{
  "n_layer": 8,
  "n_experts": 32,
  "experts_per_token": 2,
  "d_shared_expert": 0,
  "activation": "swiglu",
  "balance_loss": 0.00706,
  "balance_bias": false,
  "lr_router": 0.00192,
  "norm_eps": 1e-05,
  "optimizer": "adamw",
  "train_tokens": 254200000
}
Below are experts of layer 2 (counted from 0) of a mixture-of-experts language model. Rows are named router (the router's row for the expert), down (a neuron's output weights, with its number) and show model dimensions 0-63. Each number is 200 + 20 x the weight over its row's rms, rounded and kept within 0 to 999.
Before each expert's rows: a language model's description of what the expert responds to. This comes from a sample of Wikipedia text that the model never trained on.

# expert 12
Single letters starting a word (s, d, S) and vowel pieces inside foreign names, as in Hawaii, Kuan, Wozniacki, settlement, São.
router,197,204,180,214,181,232,193,240,217,199,172,210,184,164,158,182,203,185,212,217,246,192,184,172,223,208,232,198,224,217,184,198,221,207,200,223,220,191,165,177,190,177,215,196,160,205,223,228,179,188,218,192,197,217,184,209,192,177,210,200,166,193,212,219
down5,187,169,199,197,223,223,229,178,190,194,199,189,211,183,235,200,172,195,175,200,192,218,203,238,192,217,186,204,176,201,165,185,188,219,196,231,163,202,197,246,194,193,235,177,216,207,201,186,182,225,183,235,227,186,226,185,177,223,210,189,182,220,143,185
down6,213,180,174,211,195,172,239,193,222,175,181,215,215,222,197,199,237,214,188,177,196,198,205,184,236,211,204,181,231,228,204,214,190,219,192,220,198,163,191,185,168,204,179,214,185,205,215,205,198,193,208,203,206,196,259,217,223,170,176,236,180,212,203,211
down7,210,204,180,237,205,206,199,255,229,173,201,189,199,205,182,183,173,236,195,170,200,187,207,156,197,163,192,193,206,240,198,229,216,193,193,198,219,179,221,192,194,213,182,177,166,205,172,206,210,210,203,200,168,221,203,191,199,157,199,214,246,188,214,219
down8,206,182,180,172,216,190,216,161,226,225,192,181,203,205,215,182,183,214,219,205,215,198,213,197,209,209,168,208,199,238,222,212,149,187,210,215,177,195,191,176,207,192,152,221,167,208,220,216,209,202,185,195,198,176,207,216,208,225,205,170,209,169,194,194
down9,198,196,244,234,207,177,189,219,196,198,184,207,200,168,206,193,178,224,221,206,226,220,191,211,195,187,202,224,195,177,166,173,217,231,200,194,199,167,173,222,212,199,188,192,205,177,204,222,215,224,215,145,232,173,227,210,202,176,226,211,219,221,286,221
down10,177,203,205,172,229,192,231,234,208,198,188,160,210,201,219,209,211,217,191,248,140,202,231,179,193,190,233,194,183,213,207,214,182,187,209,196,165,210,197,166,232,202,199,206,179,234,213,210,213,189,190,199,160,217,193,239,224,230,212,174,188,201,193,204
down11,184,216,219,227,195,207,224,177,210,176,194,198,197,179,216,164,202,203,211,219,178,213,214,209,187,206,214,194,206,201,179,221,218,157,190,227,178,185,204,204,191,194,184,232,167,194,219,173,205,193,189,200,225,236,207,211,191,209,190,209,212,196,212,209
down12,205,213,197,181,211,203,225,220,168,212,180,239,197,177,203,231,154,229,216,207,235,188,195,227,174,205,206,219,207,228,206,188,198,214,217,205,198,174,198,209,199,194,191,217,226,192,176,206,172,184,216,194,234,184,218,194,209,207,188,195,193,230,183,188
down13,202,194,230,196,178,195,163,173,214,212,216,214,209,201,203,206,199,190,206,227,180,215,220,186,218,212,242,190,164,207,191,180,186,202,192,216,170,208,192,208,195,208,190,208,185,212,161,194,227,201,197,216,201,216,150,211,233,191,212,178,181,182,175,189
down14,234,214,171,185,229,194,196,165,190,193,220,206,214,221,222,208,228,210,204,206,232,205,202,206,191,225,221,206,171,202,205,194,177,150,189,176,203,201,194,206,212,229,209,175,211,219,199,224,188,168,207,195,209,201,217,240,222,181,164,218,197,208,196,224
down15,225,216,183,151,230,196,225,220,188,188,162,191,174,215,218,208,210,176,208,179,220,193,207,182,181,171,188,235,173,194,192,231,205,178,188,217,167,226,198,199,203,216,193,206,199,202,218,198,169,228,199,200,184,185,189,183,220,215,218,194,181,255,202,200
down16,143,207,206,205,201,178,198,207,196,205,238,189,250,212,222,225,216,195,187,221,192,189,230,218,183,216,173,207,205,188,214,198,192,243,208,218,201,212,210,176,217,179,165,224,186,199,191,252,227,169,211,207,210,164,196,207,232,166,206,206,196,235,204,224
down17,191,210,235,177,202,239,209,188,170,235,200,161,211,207,205,162,213,222,177,214,202,229,182,201,205,204,205,219,180,181,159,223,202,217,177,203,178,241,214,188,187,247,224,194,221,180,198,167,209,188,178,206,209,183,219,224,204,212,217,231,246,196,196,186
down18,230,193,188,209,242,196,229,197,209,241,209,225,219,197,202,191,174,205,165,181,268,199,190,187,216,224,211,228,201,207,192,207,188,205,209,224,177,249,216,190,188,157,169,215,188,168,164,194,228,196,204,212,209,180,207,202,195,163,203,210,222,173,200,180
down19,199,229,196,181,209,229,183,215,207,220,181,193,191,228,216,188,180,211,193,193,179,177,220,207,200,156,212,208,176,203,204,197,201,209,190,180,216,197,167,159,187,211,201,173,202,203,190,190,219,169,191,221,187,215,172,196,217,185,235,174,173,188,180,239
down20,159,154,189,188,173,187,198,164,192,201,210,204,216,188,178,205,199,207,198,205,214,196,160,195,176,178,192,211,154,213,169,220,231,193,178,205,198,165,212,192,212,202,196,176,203,221,223,195,199,198,201,211,197,232,191,175,202,193,218,196,206,192,219,208
down21,200,235,205,184,178,210,226,209,184,220,221,246,198,211,207,202,189,212,203,232,232,200,180,200,208,210,184,208,199,163,223,212,220,174,210,208,230,223,173,225,205,199,185,215,175,216,192,188,213,194,193,187,184,213,190,209,207,225,190,213,228,195,222,260
down22,188,204,199,222,201,178,185,185,240,196,195,177,192,202,231,210,179,230,215,164,232,191,187,211,177,192,181,173,197,198,212,193,159,194,176,187,208,174,161,178,189,189,219,189,191,223,198,201,207,227,202,190,196,181,198,218,233,177,216,205,194,220,248,181
down23,196,212,233,210,261,185,175,220,193,203,183,210,209,199,196,195,191,213,187,189,207,219,180,207,189,209,226,230,203,186,196,187,174,229,202,180,219,184,192,188,219,216,192,174,195,194,206,201,214,211,195,163,244,205,206,213,166,186,213,228,195,218,235,211
down24,204,175,227,206,226,206,166,199,169,207,221,203,196,194,171,148,192,188,194,222,219,189,180,203,217,183,220,204,157,197,172,210,198,208,220,252,168,189,203,201,216,207,191,171,187,190,198,168,204,202,219,153,215,181,199,189,165,259,199,196,223,228,223,195
down25,206,207,207,182,196,203,229,214,195,215,228,209,223,205,194,197,212,225,173,213,208,183,155,223,172,204,206,184,221,191,254,198,181,175,190,179,209,232,194,226,174,210,227,189,172,228,203,209,184,216,207,217,203,205,193,182,241,196,165,201,205,170,172,220
down26,220,212,190,207,188,208,219,210,234,207,214,177,192,194,204,199,222,185,179,200,151,190,194,155,219,191,221,197,239,207,229,193,166,196,181,199,197,164,184,216,210,196,202,181,189,202,207,171,152,212,218,170,208,207,166,190,196,141,218,212,212,201,175,166
down27,183,208,175,216,236,246,196,211,204,213,165,192,175,191,193,197,193,208,219,164,221,184,220,182,199,214,222,230,187,225,203,213,204,196,188,196,215,238,217,212,178,182,246,194,204,185,186,204,227,210,206,153,203,198,178,203,210,177,200,229,205,201,206,192
down28,221,229,193,211,177,204,202,222,204,182,212,221,181,223,219,232,170,187,195,207,195,187,193,208,171,170,232,196,209,232,189,225,184,173,185,223,236,210,205,194,202,191,210,183,206,176,212,210,181,218,215,181,178,187,217,227,163,174,194,220,196,223,162,219
down29,181,174,197,208,247,203,218,190,222,200,184,185,232,203,221,182,196,219,189,189,194,177,229,189,236,189,217,209,182,203,206,210,219,171,246,163,205,190,233,192,211,206,175,241,216,162,182,206,229,215,219,215,201,141,223,252,166,237,228,230,194,185,205,243
down30,193,177,199,170,214,205,189,209,248,223,218,188,183,181,191,199,224,228,198,206,194,182,215,204,204,171,206,216,194,197,220,211,256,178,206,218,224,197,227,204,258,189,198,251,234,194,217,219,212,201,201,226,189,189,241,211,207,207,162,217,191,182,224,213
down31,239,195,200,217,144,190,218,201,228,215,177,193,194,189,202,211,200,208,199,222,170,210,183,196,183,219,187,167,217,181,193,201,177,205,147,208,210,235,193,229,183,239,192,211,184,195,209,210,146,187,190,201,184,203,185,196,191,191,189,215,209,200,185,225
down32,172,196,236,236,173,209,212,197,207,177,248,231,213,210,205,199,220,204,251,196,213,204,238,258,201,189,215,198,246,210,176,202,209,240,236,228,212,208,199,183,193,200,183,215,163,211,200,191,192,244,202,201,257,194,199,208,228,186,194,227,223,212,204,192
down33,248,217,216,214,210,171,184,198,164,215,178,200,183,184,222,214,181,143,176,192,203,197,184,183,224,209,193,201,168,212,167,206,194,193,217,223,185,210,205,181,242,161,197,194,213,190,216,195,187,216,176,214,191,220,206,181,214,208,175,206,156,207,202,211
down34,157,205,229,214,168,221,216,167,230,225,239,168,172,207,227,214,180,193,215,199,208,174,211,231,182,237,248,251,216,181,196,189,193,192,212,205,198,196,194,202,210,208,227,170,190,228,170,181,209,195,198,195,158,197,212,187,199,185,205,221,155,209,201,171
down35,203,210,200,205,185,179,192,195,195,191,206,209,240,193,207,185,194,181,201,188,185,242,223,179,207,196,199,203,175,183,221,193,216,175,213,191,173,215,181,196,215,189,188,189,193,154,214,212,164,186,188,207,244,186,193,240,179,240,195,209,209,188,199,254
down36,199,194,177,190,220,202,192,230,221,203,150,205,198,202,188,189,165,186,201,209,192,180,178,184,221,178,168,198,192,183,185,186,197,194,186,198,244,196,195,200,220,212,237,205,212,179,198,217,197,213,217,190,201,204,197,214,215,200,206,178,187,210,215,191
down37,197,194,186,232,196,225,199,196,220,223,176,190,175,223,201,202,179,218,201,233,190,192,227,238,185,176,227,209,181,208,182,176,226,174,219,181,197,223,225,184,189,200,205,206,205,173,209,203,230,211,160,181,227,198,197,214,209,171,197,200,231,182,184,165
down38,212,189,209,219,171,210,203,194,195,198,201,221,208,215,241,177,206,222,227,209,210,226,195,211,157,196,191,205,233,167,217,185,177,198,181,186,225,193,213,219,201,212,233,188,187,229,177,225,218,196,210,188,189,184,193,194,201,204,165,167,195,207,213,203
down39,181,199,210,202,189,202,207,224,175,196,191,208,169,167,211,210,171,186,178,204,219,188,201,203,179,206,195,185,178,225,195,174,209,227,160,227,208,186,174,202,200,197,185,183,225,209,175,184,201,193,209,212,203,216,204,166,182,221,178,182,196,248,183,155
down40,234,183,169,198,190,220,193,198,226,177,238,191,245,186,186,180,183,210,219,180,180,198,214,224,198,184,184,216,188,204,193,194,188,221,197,200,204,205,208,169,204,181,203,188,169,193,221,196,219,168,224,214,183,198,211,210,207,175,167,220,185,236,201,164
down41,201,179,211,200,191,187,142,180,241,197,232,190,238,178,182,212,212,221,223,201,230,177,250,174,208,220,203,191,212,223,191,208,171,185,208,215,173,167,193,195,196,227,201,219,174,184,209,183,167,226,203,169,214,218,192,170,204,197,188,210,184,197,234,192
down42,182,219,152,221,206,223,178,209,195,202,188,215,170,221,241,199,189,166,189,207,187,219,197,212,196,215,207,189,177,211,173,210,194,231,199,190,200,214,213,191,210,214,196,193,185,226,216,193,214,169,192,193,193,202,212,158,197,207,186,150,187,195,195,205
down43,187,191,213,230,236,193,213,181,170,239,233,237,191,193,219,212,186,214,167,200,194,218,201,210,208,217,194,201,185,201,191,194,219,235,199,230,203,237,208,213,203,212,210,160,197,180,200,185,211,209,197,196,211,204,216,179,227,186,224,201,212,157,180,205
down44,210,216,160,193,148,210,168,200,206,190,203,202,167,200,171,234,214,183,224,194,195,187,229,204,212,164,210,230,203,193,196,199,235,198,222,205,211,200,208,208,215,215,232,214,247,240,196,211,166,210,206,247,217,216,209,193,207,228,220,220,186,232,201,161
down45,200,197,203,231,190,191,181,207,202,217,204,195,159,213,190,227,190,152,202,208,185,224,201,216,198,197,180,212,198,197,192,159,198,201,205,194,231,197,197,206,200,225,244,245,218,223,225,193,203,202,199,203,201,197,202,236,173,174,229,190,199,201,184,193
down46,202,184,183,188,181,180,216,229,235,171,215,242,215,192,213,183,209,241,218,183,232,190,207,202,208,183,164,216,186,173,206,206,210,257,200,238,202,188,210,204,167,171,188,169,202,221,184,173,173,187,187,197,204,187,184,192,209,151,191,221,200,210,201,198
down47,210,192,204,190,254,184,205,240,175,211,200,224,179,193,220,174,189,176,146,192,189,191,194,191,196,203,163,209,194,229,183,203,197,205,197,233,189,214,229,216,207,202,188,221,157,194,206,212,220,194,214,198,138,203,216,176,153,227,196,190,218,196,158,192
down48,225,216,190,209,194,212,221,192,205,210,217,204,232,189,214,229,202,173,226,219,200,213,240,212,206,192,224,152,184,187,186,163,199,194,196,199,187,247,172,210,199,241,242,192,193,177,199,186,206,203,203,188,196,202,196,191,237,204,179,180,159,213,183,217
down49,201,177,222,190,190,213,226,217,176,222,204,158,191,205,205,219,226,217,165,178,207,207,193,222,182,168,201,186,203,191,244,235,199,197,195,203,176,198,204,204,211,227,207,221,192,169,189,190,192,192,219,219,193,204,211,219,191,195,226,206,191,195,171,196
down50,176,157,175,212,184,192,184,194,205,204,204,185,225,235,198,197,210,183,231,175,181,201,220,190,243,171,188,171,181,191,195,176,198,216,190,202,236,235,198,155,212,172,235,202,224,200,183,208,173,191,201,220,194,254,228,204,209,197,203,196,181,159,184,221
down51,180,172,184,203,216,199,253,177,179,176,239,191,223,220,221,219,208,228,199,201,164,241,227,197,208,214,205,171,187,168,195,214,185,183,212,188,166,206,190,197,157,222,210,175,193,190,189,224,226,204,185,215,183,204,195,204,206,196,205,170,187,200,205,205
down52,205,202,220,184,206,236,180,213,226,210,196,175,183,201,211,196,197,203,193,190,219,184,183,188,188,216,196,220,174,211,179,216,178,220,202,189,204,217,182,210,173,216,183,225,177,166,198,193,231,203,198,194,178,157,241,176,204,214,206,213,204,224,182,171
down53,188,210,198,199,205,236,226,218,240,230,187,196,211,179,239,175,199,177,236,231,199,194,170,205,197,226,197,185,181,191,198,172,186,178,211,193,186,220,171,225,198,248,197,213,199,172,190,167,200,233,197,185,196,179,222,209,173,225,199,191,186,194,196,218
down54,193,214,175,198,223,198,216,198,233,204,232,230,204,202,192,194,209,196,214,173,205,198,218,224,192,210,224,198,206,226,202,240,184,212,211,225,172,179,232,208,179,192,201,224,202,216,229,198,223,215,177,174,219,184,183,205,204,161,222,194,214,184,179,184
down55,178,220,219,207,173,203,191,207,154,168,204,198,210,213,210,168,186,204,212,182,177,192,234,202,185,185,184,187,198,218,189,217,201,182,177,199,204,195,202,214,187,202,204,198,264,174,191,213,193,216,221,181,216,208,185,208,249,220,233,201,179,160,210,165